{"n_experts": 80, "d_shared_expert": 64, "router_score": "sigmoid", "head_dim": 64, "rope_fraction": 1.0, "tie_word_embeddings": false, "learning_rate": 0.000829, "weight_decay": 0.051, "max_grad_norm": 0.5, "decay_shape": "linear", "batch_tokens": 131072}
Below are experts of layer 6 (counted from 0) of a mixture-of-experts language model. Rows are named router (the router's row for the expert), gate (a neuron's input weights, with its number), up (a neuron's input weights, with its number), down (a neuron's output weights, with its number) and show model dimensions 288-319. Each number is 128 + 24 x the weight over its row's rms, rounded and kept within 0 to 255. Numbers have three digits each.
After each expert's rows: a language model's description of what the expert responds to; "comes before" lists some tokens at least twice as common just after its tokens as in all text. This comes from a sample of Wikipedia text that the model never trained on. Tokens count by the router's weight.

# expert 38
router:161151121120132117150113179124104109112123126103132118109152116125079118135114177146121148097132
gate0:119163088134135147147094127126097086100158119092118173094127114166132109152124115106159080121143
up0:099151119127108093156128088129125131093103146146086163159097135148100148129130145102075116153072
down0:184116136106086122105144114128108125149124125109127124100135096099139101114123081164162122093132
gate1:068131139104106159152129168122110096115119149140102086112128151154127106151127120091089109135131
up1:102171175113112138136165134089142116092111137083126071162129187107137142131140103101054111107120
down1:186128129126132136127096095120142119161112062142133114127083143098141145084143132122157120097108
gate2:156133074118156154117146126121115157084152102135099125113147147160138128152139159133130149139154
up2:148132108068118123119124122139135136110111112125118101151133144175115159100102151127119173111124
down2:134102115150150105149179135112097124154104151126160127105108168106109127108158175162114147116108
gate3:159116119161131108104075150140142132160162127129120130138061134077119130130159099128159182130094
up3:146121158139137099107113151132130124136143141101150158122029132160132168145168123150125121161155
down3:095165100166126133132133145122103149133103135132134103157132113153130131159088148146155125123159
gate4:211120151124128115133155167116140109165107128086158126133151124118123130145124128127178144099106
up4:142118138144097118110143126161134128125116148132146119088150126137117145165172120118112127129118
down4:086099106150147113134130158125170138146123146162139089144122096127100156109160126129170124163094
gate5:122142136158153137148133160081134099118070133117137104160137141104094107149137124164166139122148
up5:192139112184156114123140144124097112137132122093133128139126135104106119096151102133141087102148
down5:124144118156124141121132134134112158100134127175108175152108155092065156148136108108136126130106
gate6:128133153149100119161147132135138084168126142107174099166128132081087163099129134150147110104136
up6:136116124193120111139109183143104112146120094109156101086096151109106128104155143105138131158115
down6:071144135155128135095129093148134147151096098112113129117082088097135101126135119106126133172116
It responds to: Infobox field punctuation. Colons, line breaks, pipes and dates in infobox-style field lists, such as Born:, Died:, Genus, Coordinates, Country.
comes before: "- ", ": ", "\n", "= ", "\n\n", "="

# expert 45
router:131154126098119164116092144096096139144105131120185141136136111092121118087117131113104130097121
gate1:151123114130144112145156136103120094139115115094137127145094141108151121070156155117074126064094
up1:120102121094154090135126140132133139117111113087110108120096158167138132144162150114150132092106
down1:129121107084141154118113166149152175153107108148114125104171084137211158178142091109085097115123
gate2:152093183105170142164095156140115127106115135116125123090152128112094116160119130120158139136127
up2:149081151144135091142104139154140099114102129117151113130113152101087131157120143156114131117154
down2:140124092184141084121122187110116089109168121131116135127104139143145137123113140126153131125109
gate3:096133131113108141121093101125134149107101122189159144118113114131139108117152073159105127149115
up3:114114142112130151153115122143102148114165129155168161112125089161167121125147150139157124160111
down3:142127139137174114109120137144123117145109146136100097154149164139105154108094086107135122182154
gate4:110138142090109146139126101107121157136141145144101146118083123114160171131098131100103143110104
up4:099077118112170150111124124133130134130128113158129134161146146173137124070126159118116107157112
down4:124120152133132113139103079172145137124100133129096137138118123090132138140117145165141113120169
gate5:156151110113155115133102129101141152149118109105188120157115119087123129094088135164141137122110
up5:182143111067152096125158129119117145172179168154127110136141117134122174146160166114120142139135
down5:076127091135140153146087145125109129115139166140083089112156078156156108119156150185145154148113
gate6:121120129130109103128108126124137113129112122111097154127153113102111131134105114109071097136108
up6:148144146156135135188129136116162141104126127146133083112122127144112119170106126108147144143155
down6:134134140127112108126110096125131128149095147117134171145094138106093156131157098113150107132192
gate7:127137132143159119127114161128089146128121131124138121135108145113131147144117130120143153114076
up7:150137131129138101140124091116129083123140119119113145142118147142161099088175151129139130132153
down7:129133128055139133123125124138129120107135086170143113095157116136177112128108105155134126115167
It responds to: Politics, quotes and colons. Quotation marks, colons introducing quotes or lists, and political nouns like government, country, politician, unionists, regimes, strike, in political text.
comes before: ", ", "s ", ". ", "\n\n", ".", "–"

# expert 46
router:151125164100140137135106148089165136158111159129107118099121115164134109149096133147135157111117
gate0:139128117141148173121142113164175155156155105121167154100095117146078140151100095168146139131129
up0:154135105152138132101149146162100116132127155155121094142076154135133157139085145113156126179124
down0:164132131141106120133106163125154141130143129111130111124116120112106123103122133145146129138123
gate1:139128139086174130090086143101179132174072130183139110121113074091120127119113150132140124070133
up1:123109100117151101120117174134149169115131115114114142103134073087111169104102133114166133093149
down1:182107123142093145149152078132114115133117145128166163137085129137144137111123106077127096127107
gate2:127097170110106142133122108136155167115126083115158170107139111143164153131160176131155094101133
up2:159134125127144094148135132129099169127116130126152134147130135098158150141115115100144120135129
down2:151088097129145131148154183095104107140112120119127142136117092148175119147135170104142125139117
gate3:101109121107122104131098104150123110121126113123129149111131159155124107115144151147140111128118
up3:097138159094116158147129143180092136181143128109141114119120081146124132155117121094174089080121
down3:149153138135134135134090127133138153107137110118160110119131086156133114139112119140069133098149
gate4:132087113111156146178100121139113151122131128140136126108098095122091153112124154155118190127111
up4:085117147122136127116155166110137118135107166151158142155149159132143131129144120077151132126133
down4:123133140130144141086122170111152130142135115161151137133145127138151112123128111098092088079148
gate5:106113109117106109154118068149083098132158153103117117156118154120110118124106101184156113141093
up5:140140163144185104150138147115129103124135152149151094115116119087126099127108162169078130135103
down5:133107134139121176161147133129137129104119124116121095182136159125116125102166117123112157130105
gate6:148123080173087123116149171123115083124100165127128120100126132157124133113125125139137161129107
up6:115147094101146118129133185115144141143102115136078147153128061109153128130108139127121135141132
down6:164174122147100100118142139116163073076140157114112151146110109114113160121138167096140124128137
It responds to: Inner word pieces. Suffixes and middle pieces of ordinary English words split into parts, such as ter-rif-ying, ex-tor-tion, acc-ord-ance, -ing, -ator.
comes before: ", ", ". ", ".", "-", "ed ", "ing "

# expert 1
router:164092132130113146129127140091149130133134116139170082130110128168093130157099119114135124131160
gate0:113100143121136130112166162108129109106134218111147160122098122094098118096166131127118137163179
up0:156133149150146099072157128116097120105147166132085128148156127108093187129144115109117147139129
down0:131181176155094114127094131139101121154117140141126117115106099126124125139119114114105158155089
gate1:144128098145093110070151132124139126138114115129111146156123110167131166126158129118105115094099
up1:128127126082116128155130156126101133133113162116139086166126114131119064123147155111119120158137
down1:105059106127117126117168129104171153136145154125127110154153127146142146094108109147117135149130
gate2:149097126131112127154146148100159145132130092118137109138120116130044156103101205095142165094206
up2:169140125140143127199155102139102167160151116128137104174163159131129166100099101163134155143069
down2:134161174136161155137156115120182148152148149153131095130075123105122122105109092126148119142102
gate3:140146103111124172098157148098126099153149127107133140177125093169128114114163110138160118148155
up3:146126136123117159083149124138132142195142139129123144160157145133130119071178146126139143172144
down3:135156127052113115145166118121127088145100191124121133155136166127138141094134112113077138092174
gate4:118117085123103145128102150122186142136153123116112090116098163132117164152071116141200085159130
up4:106107118142114153153147125132114126109160180150159113123125125098161119149145155145175157103125
down4:126144170114165121123104114090111202148112140116089109123111113113125118083176107118116119142110
gate5:120182124144091129137141132134134106106136132103151096130116108143120104152110119086185149146124
up5:110102119134110156105151117106110153123135099143150132091090145132093115114139101162147110175144
down5:122138134137144128087167102156124156113102129166113127133152152162098115147112129135155120097121
gate6:161094144132172108145112129166117087181119136160101128113123181117087145109151171105091096162105
up6:132125122163122163131150158112148145108126165150134144177174140132105128140116099083119131102132
down6:128142122128155166091129112172113096137073117111101134098133114139088103155098118124156147117137
It responds to: Demonstratives, pronouns, table separators. Function words like this, these, which, him, them, plus markdown table divider rows and mid-word pieces inside table cells (Hom-ec-oming, civ-ic).
comes before: "| ", "|", "′", "o ", "N ", "os "

# expert 15
router:169141145099120103131112130090148097131083117110121103158196165109055121077104126125144135129113
gate0:138169137145173128122089118153126120158097148139110132109134084150106150088144118145159166131147
up0:136154104100106138134124094160125146108116072149079127133115088164144133140168113134160147140147
down0:125151121119145164114143133130110088104139128147089114156156109104175125126116124095100121110147
gate1:140149104146107148062133148123127132085137124153124123117127139156115122149145103131115115117128
up1:105140101153107133160144147139130159146146127109111124125112136128134083124085106142104120121183
down1:133150140102139096151136116142092101168129093113097137093143152114091122071111141141117116145126
gate2:107131162160141138088114117110116116126132121165139102096128174140152094092128124109109090126092
up2:106143142094103091106107124131116098122164101108112128159087182139102141130134124120171121101091
down2:132131090121177117150120182119127107156137182142154104071176136107133124119115105189153116178131
gate3:087145108098144101123104144090089122109124128134114162116108137111137121158116140111160084135140
up3:130106100115121102166148135160132134132138124145108149142153156114135114077097102088136157133117
down3:149131131080108141128108132147097161155174098151149141100149102115095182142149104155134092156142
gate4:142128165145171155067130147157144107111128116119131131113137132120107132149152071108122140117071
up4:134106125128168125100117099152101106126133130148134151119120150116140123100137104130140168157094
down4:138128087102169114107117136097113067121110118125097143112124117141160093108148114122130121128158
gate5:133176106077132162119135112119134091134099138102180151155174174084081122069140157119123118125124
up5:080121114143148128144126124101153147120128107112124125126145115140137103164187128115145127153138
down5:128135152135141123113116126131130131116081080132123104128121108120110151122093153129126095133134
gate6:133107146120102129097096139175128147126099128143103101103138126117134087125152121121072116152123
up6:114129130093103115162132138125110177106117133106078112140139153123065108124121170117100141167124
down6:148102153142099129132095123104103156145150152104145127122165089145173110102113137148100071118141
It responds to: Descriptive attribute words. Adjectives and descriptive words in encyclopedic descriptions of species, styles, materials and science, such as white, gray, similar, different, traditional, used, known.
comes before: "of ", "to ", "and ", "in ", "that ", "by "

# expert 55
router:145119137104167112138105116105135147127126142126131070124156109148100134149129149139113147124163
gate0:090115132117146081124094141126078200105102092145150108144171170114136125129105087123124082133125
up0:123153119101113184113155161120095105118137125090092126118130097128137105117135113158123195104121
down0:122145139102103138145136136162160120078125141138106076148134142118139141129100105114138143122113
gate1:156120181087116136133115108109133125118147127157134126121145113128150148134092129129092161128100
up1:126143109149172127140114100103139106130105136067105158130124099127153058109129153101158122128137
down1:112136147137138104118141128095186117118101130128136185131107119132133104123167146100078126146089
gate2:115141145105110124095127161111168174146129144088160119122107141170138131099136127146145110123142
up2:132144121094153114103135165168129115127128113137157175090141115102153180153138126144190127121150
down2:116166132153123175180129102138105135128135134100115146119122133154136128129105128127153135130128
gate3:144138155150064132146154111123157133120136129168165143114139140122143132131136142128122175123147
up3:152112122182124118124104143120148131108111130147139084095118142126151122152152111128123131117156
down3:111113127099157116183126148159110159112160106132086184144144182080137089125150175107137114100138
gate4:077134120204143148115140091110110140113099142141128140118103159120139113104101139108121121150139
up4:138130081143150125106087136134123110120113108087086133145132115158125128156110146116110141131120
down4:095077089111123120124135151094107110141104170112094147124145113116125139108136112135157106116142
gate5:154133138119136132142163147107097142093133115121108091149130134174107102191096109121105139115163
up5:147142144127145110108118119116107141142129151185209086173125109123135123136089126100109167110141
down5:121132099156113148116059083103160164150125148076107103141110091101099107148152105161156167124146
gate6:180135157111144097115140123095183111152117122097129128096203114082116103132106084122135112105111
up6:146138122131155094135125096130140128183127122112122122129139131102131143157132120159152108123168
down6:143134112150125101146129130153111156133120118127116176156157139135097141171126124133120129067160
It responds to: Census and statistics prose. Words and numbers in demographic and stats text, like was in median age was, population, Density, votes, yards.
comes before: "| ", ".", "0", "(", ") ", "0 "

# expert 50
router:137156101126168130147133154085132099136120150084131129151147117133127102110111123127111116172128
gate1:130136139192135121099115101136093125089154147149114157097165175083164126118136110125095162118125
up1:124115163113144144114138110160127126145168139101152098143139095149134089124152129128140073131129
down1:120179136096129104155161122131123131153116154150148144106135160124140146100118116102106106167145
gate2:134114164111111104150102109158133118175131135139120126079088114139125157122090132139137114118145
up2:171135139102124126136134114092161155111133112146122137195134164150140128166130160127133124070117
down2:132125111092173113122147136133150112150145129132127103111085161124134103154138128116142108128120
gate3:146102110151107064139143106140150125099141099107157105092144148095112130128133120142129150152112
up3:132148112131106115148141117095126158113146070121134105145151130115087140117130098132120125149076
down3:129088077114106080171129130132124112126127120097127105150124117106074133129143143139105102161112
gate4:091151091132137132135154173137147077125143124122139100136139138122073205084119093114126096109132
up4:114141154131115105178176125148127128176113147097123119104148082111105162128150146108110099133125
down4:088160098123113124126110140134128138137134122135097100128139126158069136126138106122119153116129
gate5:126164106190116129117114131156144114121155111119120117133079121084126162151115157104109135158121
up5:125129153170097134127121114126142118143123135098107120163125147110150107114128127098124124138140
down5:096115150085124136156129121146137118130093136159127117099109091115112131142136106095109172157102
gate6:117157119145142159157086107151099100168107099104177108064111099111124158145140142152184088146150
up6:075179108117110122081077117079130156118121179095124151096091132120092137145119125142165093145128
down6:125148135129109124117131093144133143109146115126152159096102150174096089108137083130124146117135
gate7:135096130124104127136107102112109091115141153082105093109125167150112139135131167130135155114137
up7:129141146137125163147140109146122125151165130135180088151146140131136115139133093146122117137073
down7:110137128134157149137145127101165135120131122116136109155138155148105152145112152124140109125162
It responds to: Word endings, year digits. Final word pieces and last digits of years and numbers, such as descend-ed, north-east, 202-3, plus place words like York and California.
comes before: ", ", "\n", ". ", ".", "–", "\n\n"

# expert 41
router:181137147128116141120119130077136115151102129131123120164121119070128117087077129122136112105143
gate1:127144155099109140121142129130135140156148088080126133138108120138113166160143128140143131147098
up1:148110101168143150170099098121139130113122129142099114125134148192141114096138156170133125148158
down1:079104106113094134105087142149125135142135139173156133094106147126091127109085127130125110115125
gate2:158112152142145123131115101073104168150118085131143120155129132096154136112130127144162104161136
up2:128129178145125127116145138092134167107125133137181160152102128118157136155139129082127127089099
down2:123119122111107087154129151139172161156093123133110128122148128121092107110110118140105108126170
gate3:159143105120137136100128139141138106118144112163126081094150127139133093152140088150140130117120
up3:090143144103142161102136184116116144119109118100129151138129134122110148109111150057102112109151
down3:145140137104117156092112131116087123126138141105152132134134151130140156130118115093126139147152
gate4:136126166087151182156114138092131166111117141118147145145161145114120108134118146120123140125116
up4:090107138112114175118115128152138138142142149134130133105116163078139108111105133154116129123139
down4:130100121133148085114162095146132098104102116177102124111068130099133129109134140129145121114086
gate5:086129122124131144132137130137125108101135109184081125161084117119129134150128125110103170124124
up5:152069090122121113172126170178121097131148140166154106171124111134112101129127144164131152103085
down5:147131127077114103120101105140108152126132158136116166069128121102153136147117098092149116127143
gate6:111130122123195144088123139125127124118121148117101121139110130122149139077121100131196098148143
up6:133120091127143178057156155112130134142144112147106120123091168161109127175170102148117124124140
down6:153117149134120096194165074133072109074174140104126130128130099081133110105118094121102150163111
gate7:149113149125133148163107130136103190102124109110162122135103088121149100091123121123140111122104
up7:128095152113147143151108116145099154119129097127146119149098144117123127123152095123127137114108
down7:194139090092101127114175126144076147094132090116104140126144117144108108093140101110109119136151
It responds to: Object and group nouns. Nouns ending a noun phrase before of, and or in, plus object pronouns, such as them, him, government, school, boards, countries.
comes before: "of ", "and ", "in ", "(", "to ", "was "

# expert 9
router:135125129109162140144080123070163117140130175111134132137146147151128087129114149114145120106117
gate0:088106136123095086166142121103141101151158127117116088106147128129133072147154148080132137145114
up0:158145083140121109145114144093120124128092154125137143077156141130116139131091136156122161077137
down0:132157162161152096145121135093132163128111135120098126172108153120120168119146119150119125159093
gate1:126152173108142127117159125114151103140154133097100098136141127173139070103148090096137088134121
up1:139139079123090106100120132120145146101099091108162171146135096101127136126127143158092155141124
down1:102145123132145146190155100100141126098100145111132164127098116133139154138148134135127134087114
gate2:137100122139161087126103120110146187171118124082134104098111073107115117131163173138121041113099
up2:113143130135122151108144156136154107136102136123163138138122144127113145136139134128160146111133
down2:129128120148109099132135122145084159077119171138124125136062159093115108133123110102092158142150
gate3:171142076146143165090111109152127097185128091146114101111094135124094141172103152133102114108141
up3:122149122145125103143068112150125132110089132131143166114117130159111085131156138132107154098082
down3:152105142127181120100064151104167101147160124148151109115144150176127145143126134114120138148090
gate4:146118132120128177148101139153133127099110110109123119144136146090146113096112099084161132148166
up4:154126108131132150101155149112132151083137156171142150135105123135130132111156148156117100102099
down4:193143116134149060150124123115119112084146115102118123099110140094098079080161137133130142163137
gate5:114126081106146135108142107100124102106116156162107135137159147147167107132123099117146130106120
up5:137105146126164113115125106098121125098135142150087124174155168128149133112168116135113102119107
down5:125096151113104134138118101141163122094108145145114150125114157089143132117164157099167119167162
gate6:124113121172131112141151108134161090127124159148131123127120156161112145147136122131148117123147
up6:123108110127167146165125141152078096162133101073157097125128133133130100090186132143134162159128
down6:132089123148149135180132151118132107117079123144062109139118164174113128122142120110115133160145
It responds to: Numbers and line breaks. Digit pieces in years, populations and table figures, such as 000, 199, 21,835, ordinal th after century numbers, and line breaks ending list items.
comes before: "- ", "| ", "s ", "|", "% ", ") "

# expert 13
router:137111117109150133153138166120131138136103109091151147115144092134120102114084136132146124117177
gate0:105159145118121112116144063130115128147099137122158157132111107092129103090108128144088171143157
up0:119141142160098118139135091130115154134103118135141107129137100099107105125143167121113113112199
down0:106091101147114084108112096116136136156138126146135136143119125122139143163169118154159126107131
gate1:148136130090139135125103110129071150149158100142156099109125149141092104141156095114119122143097
up1:130112109116108155138141137141104105095135118124095133155099126157147144114120141121098081149112
down1:127094135125140147088155166151118148084142145140140150135141142102141125131130158143129123150112
gate2:125125123089111116104167146112134144156110120109162135127123138098146077121142106135136152112127
up2:135142133156171129146119112172137072121141129124083117131160156098114145155133161121113134129144
down2:123147123131109071157140137141131139138124136137142134109120106112147119085132151116136156098160
gate3:156149146140125134115117166137144112114102129114102124152125113125114150127147093140132139130151
up3:108121119170122109136135157139148128114136132187105151119106126136149180180162083158117141153142
down3:095183170155078134128124136168145113160113103133158137066161088102096089157168116178124108134131
gate4:132141108120156092110132093151156142096127127138154141118077086125098162111122123170098171148145
up4:079141127096151085116121118144125131152130142137105150142137122115131132121146146124111112137136
down4:123135133114143127143172114133126106113137090128125099117128140079084125078117120135130141125121
gate5:119155149125132110078045100139131147121114148105200106095123161120118159147127093145190107093147
up5:149146132168124155159119135093175114114129074123122147112112149139114114119114131104144119105167
down5:121128104135121151128126165131122100152145127135198142124135105153138178192134074170145139122084
gate6:110107139117162057125166146127107141132119123125139103109165134111128128145144101142131157142133
up6:140183155121095138105144079139120140175144133110105099138154133163102133093136137136117105136107
down6:178119147155130115143142176081103110082106139154101123120106175118137167116132105133119118134165
It responds to: Institution and sports nouns. Common head nouns after proper names, such as University, season, League, York, born, film, plus billion, degree marks, and units.
comes before: ", ", "in ", ". ", "of ", "and ", "("

# expert 32
router:114145162128153173138147145112170130133069165122168158143149123135101096099086112094123138075166
gate0:120121125116115176148131094128164079093130141150140112146124129201077177103104091128120102112127
up0:122113131122125151135118160130153100117145153101129121109086133143107093158135170104132152154141
down0:128087132162141148146101141123119098153162119149153128088159137145136113125151115123116096129159
gate1:124121144131107141119143087135130169101073119164096141157117139108120110177149144139150156110098
up1:127135112157093169145126121130116137080119148126117141154121109148112096102141118087102104162120
down1:119178127109100112118166109098119113092114121105120165131135138105119114118094119120139104102164
gate2:109142148110133123117102116150154104157070149101127135111131119137123140124131138094115149136154
up2:133142153098181089122120123137143168124111093109127134125170176138148131088126043165108110175129
down2:096122132150138104126156130117126110075172120172149101111071092166178169133121152158118086131102
gate3:148111168152118107120127142079104116113102174118165127127159121140139123087114084156087138146163
up3:152170194136130110135193076140132097137129143160146146115138114129111139133108109146145153120154
down3:131103107147128117095133167159162096121152162136090113116167129168092114136101122135119123082127
gate4:140135183093186125132140081081112149073154090143126118080148174102115166115128123138139111122118
up4:128130123138104104135099158119169107157204123152119149156097130085152154084121115120115143092071
down4:127087111119138098139060115165137140143134139141122063157144153140129114186125118142137119106084
gate5:112124107124140146126120117088107131139087131152149139130137183097148129107131158166100083128119
up5:114092104162162128146154141140063076148116092119124148096156135153165111157170123094158175140147
down5:136156122147136138135162147127135124087134146127148109126089098148121145107131165144113120139101
gate6:093128133166145171152098099128087127146096110169144108148141134101131111150138114113180100118133
up6:125141141142130133119103132143091166127155111088121131123140117105106128137111180137112139096126
down6:117125117149149146140121078133085132118126163124136100126115107118115090149125139126128136135115
It responds to: Function-word connectors. Connecting function words inside ordinary sentences, such as and, to, of, by, without, must, mostly before the, a or be.
comes before: "the ", "a ", "be ", "his ", "their ", "its "

# expert 7
router:140124124105166143134161139118135158142076115125121086156149124126086089118076121153146126125105
gate0:137120115118110140114120113120136171139104133147090134123129089158159124115101094157134173144112
up0:119129165115094163162133157126117133123118129122125155147084139089122153134166147118122111133179
down0:109126119117112158130101152086085127137115120162106143171144128118139161119134159092135122130092
gate1:102165115129096130122103093111130078114096140082125120129105140119111097115070128141141114149084
up1:112103092155095158145101194129133094118142131127156116091153108128163146131175135092140120123161
down1:114128133127133124101112139138119161114119153123121137127125187142104145118136130098139124101122
gate2:131110120118127091148129106138113146107172115128101152148109158152117138101133133139131176103098
up2:105149135147100112086086106149115185138096093148158119154139089114115120140097129124105143132120
down2:118144162149136137099140139100149153151129087112126145105124096140153073160131171117118139109132
gate3:159135137114110130137146115172111125122095102086079143167097115145163148125102163115112132124089
up3:157106145182131135099103107149146099144125141119137155111163078110139157152127148132125118152145
down3:099115106139129097150184136122116128130109170152116142105101152148135136176181105087129115133143
gate4:106132139075124111141154169110147133089063124116131136140146142118119090087126142121144105108090
up4:108140187142162114104161107107164119126126134120140060152119140100112152177122144162130145143116
down4:120184155145094144148073156140136105093140160150131140128148169087128151117169158105120124109132
gate5:111125090117138205153114166118121129095144181145143121141150131179164186130137163097134098108118
up5:120148116091146088105179079115125063137110140110104119099100114108142105144120138154151139149114
down5:152092118138104090132108108129181106121139103151086113117098104074121093105098123140121150114083
gate6:061152138130139133125112155122101147101138137102103073132122135127084127176152147162132127084153
up6:072135128115126122120128130115156129103166116121081116122170137128124121160166118086140094134129
down6:109145130140167123136073150161085133133117151131143125133110102148143142108141137123114141110093
It responds to: Word-final suffixes, medical text. Inflectional endings and word pieces (s, es, ed, ing, ness, ff in suffer) and digits, especially in pharmacology and disease passages.
comes before: ".", ", ", ". ", "% ", ",", ") "

# expert 59
router:114137117130112170120105153116119115135127133086147124130158081122106124143074148121166105061096
gate0:124108096181134147185160129149115127095102164128097104102180139141112133130111103152126109172128
up0:106124124134114165188158097138149118124129164094142143124138132147134152150113144125113081150121
down0:151113123099190119117093134121151119142140097141142117112150073153198111142126142118149139127140
gate1:126139169101105091165140130112105130160121111156121131150111161146134130126142146132076108159106
up1:117143132108149134138131086129150129132160088137114149127106087115105148120144116142117110082184
down1:145139090130113130082139089118108101176156147119150124101103140154118153150118133124181120124148
gate2:118114091136125109145132112093110146145094174112100189124077090122130135105122108150081095121145
up2:131143101148139146152096133125151155175124093147103140080091091091115069156120126135142135094145
down2:095096131118162171103145157116132125087090148094072095135119135124150078141117139119134120099101
gate3:099137154133126168102144122119078086162154126112137186115144121142149135075136168174119097113087
up3:156146114136143141127141103143083108174159141095144142183128133157110148102108125142155125104144
down3:161137156160115126145143129147157161136111125130143138147112148113136124089117105107142125112119
gate4:100134106151106172118097150135104140120143149109136110123119082113134076121099143129162149157135
up4:147095081132162154161114104119084166139153149126153114123118144130101173121105133175135128114166
down4:153175124135154097139146133098147098133109109162103105131109176124118148147153100120139113147153
gate5:116092105111119145087099120126099125144150083133116162127137136128127158064130156147095104100112
up5:139092144116072109176099145132162138151158165129098111093101145154113117128113077142133177106089
down5:126142128144126157073134121107087082154101121146149147084098140138179155123143138129132150124152
gate6:077139135120121107095142099124177124182141146123098093107138132129101091169114128123162129127149
up6:134169109116136099101123133123117178161097081115165149117154132163108124119121132104102138116105
down6:118126139098143146112163136106131152108108156082137120149085127121063172151115104074088137097101
It responds to: Biographical predicate words. Words after was or is in biographies and awards text, such as became, known, recognized, founded, first, the, Award, Best.
comes before: "the ", "of ", "in ", "by ", "a ", "as "

# expert 26
router:110162123101142170128074162111160134137128127090143120095157111152109114133102129128138138130146
gate0:147107176143159122148115093133114081154114142130155120122108109109140167091123156144111143107094
up0:131114143105091104115103168094145085141138127145073121146098142133116143101132139111089044089150
down0:123141125130123118134123148127146153134095126129154148131121117177112140117089146117122137128109
gate1:131145131107120138154126140131115147107168149138154116123126101131153080160154101117137069177120
up1:141109146162119140155146115123168158104119142089125116120103169089147138154150145141132095142142
down1:137109172100114135133123118162138071092100128155128129130078182151131162136109132116135110079132
gate2:112138125110136150165154123144113132074131178113108176126143109134116130095162138119135161118133
up2:104149153094133119126126135179156134138152164143155128123128118177139103115128126126178154071131
down2:127147115118123121105127133168152128138130078133088176160147158085111174069130140130157127124137
gate3:165148090124117149110084133197183104112101150138165131124150120147132146086169114097111145143137
up3:090155103082117144117083152143144163098156067128110136137126145103136125162104124133169135113133
down3:082111132109127124144122120151128158142124146129150148084130165123146130099099125146147127121113
gate4:156131135112162149151133105106133125151109136149142093140139140127119128147099130128142102103134
up4:139131148119133078138141187142144077130107117096097105159163143104135175090157139079114142139118
down4:083163124120143085115152132097136127158156151131083135118208141150103128137139139140104114116144
gate5:122148111120143138156081103157093139098153097104118138117100098134146133157128111084120136135166
up5:136078174119105103129122107092131116170179104141129084144069123134083134126153091141136122109131
down5:138144128131112104122194133145140135167125144093106149103120149151128130093150159107092123123164
gate6:138125137152144133139102120130136141115121129106137098128146141135147074108133128151144127128123
up6:073103122138133110168125080073113114118140098147123114095120144112114065169131134098157061169129
down6:187107169143128143093151115164148141103115160123118141164135127146158162128197132150085113096104
It responds to: Prepositions, sports seasons. Prepositions and "to" before verbs, mostly in sports career and season text, such as into, after, against, plus score-table numbers and the "ld" of could.
comes before: "the ", "a ", "his ", "be ", "201", "he "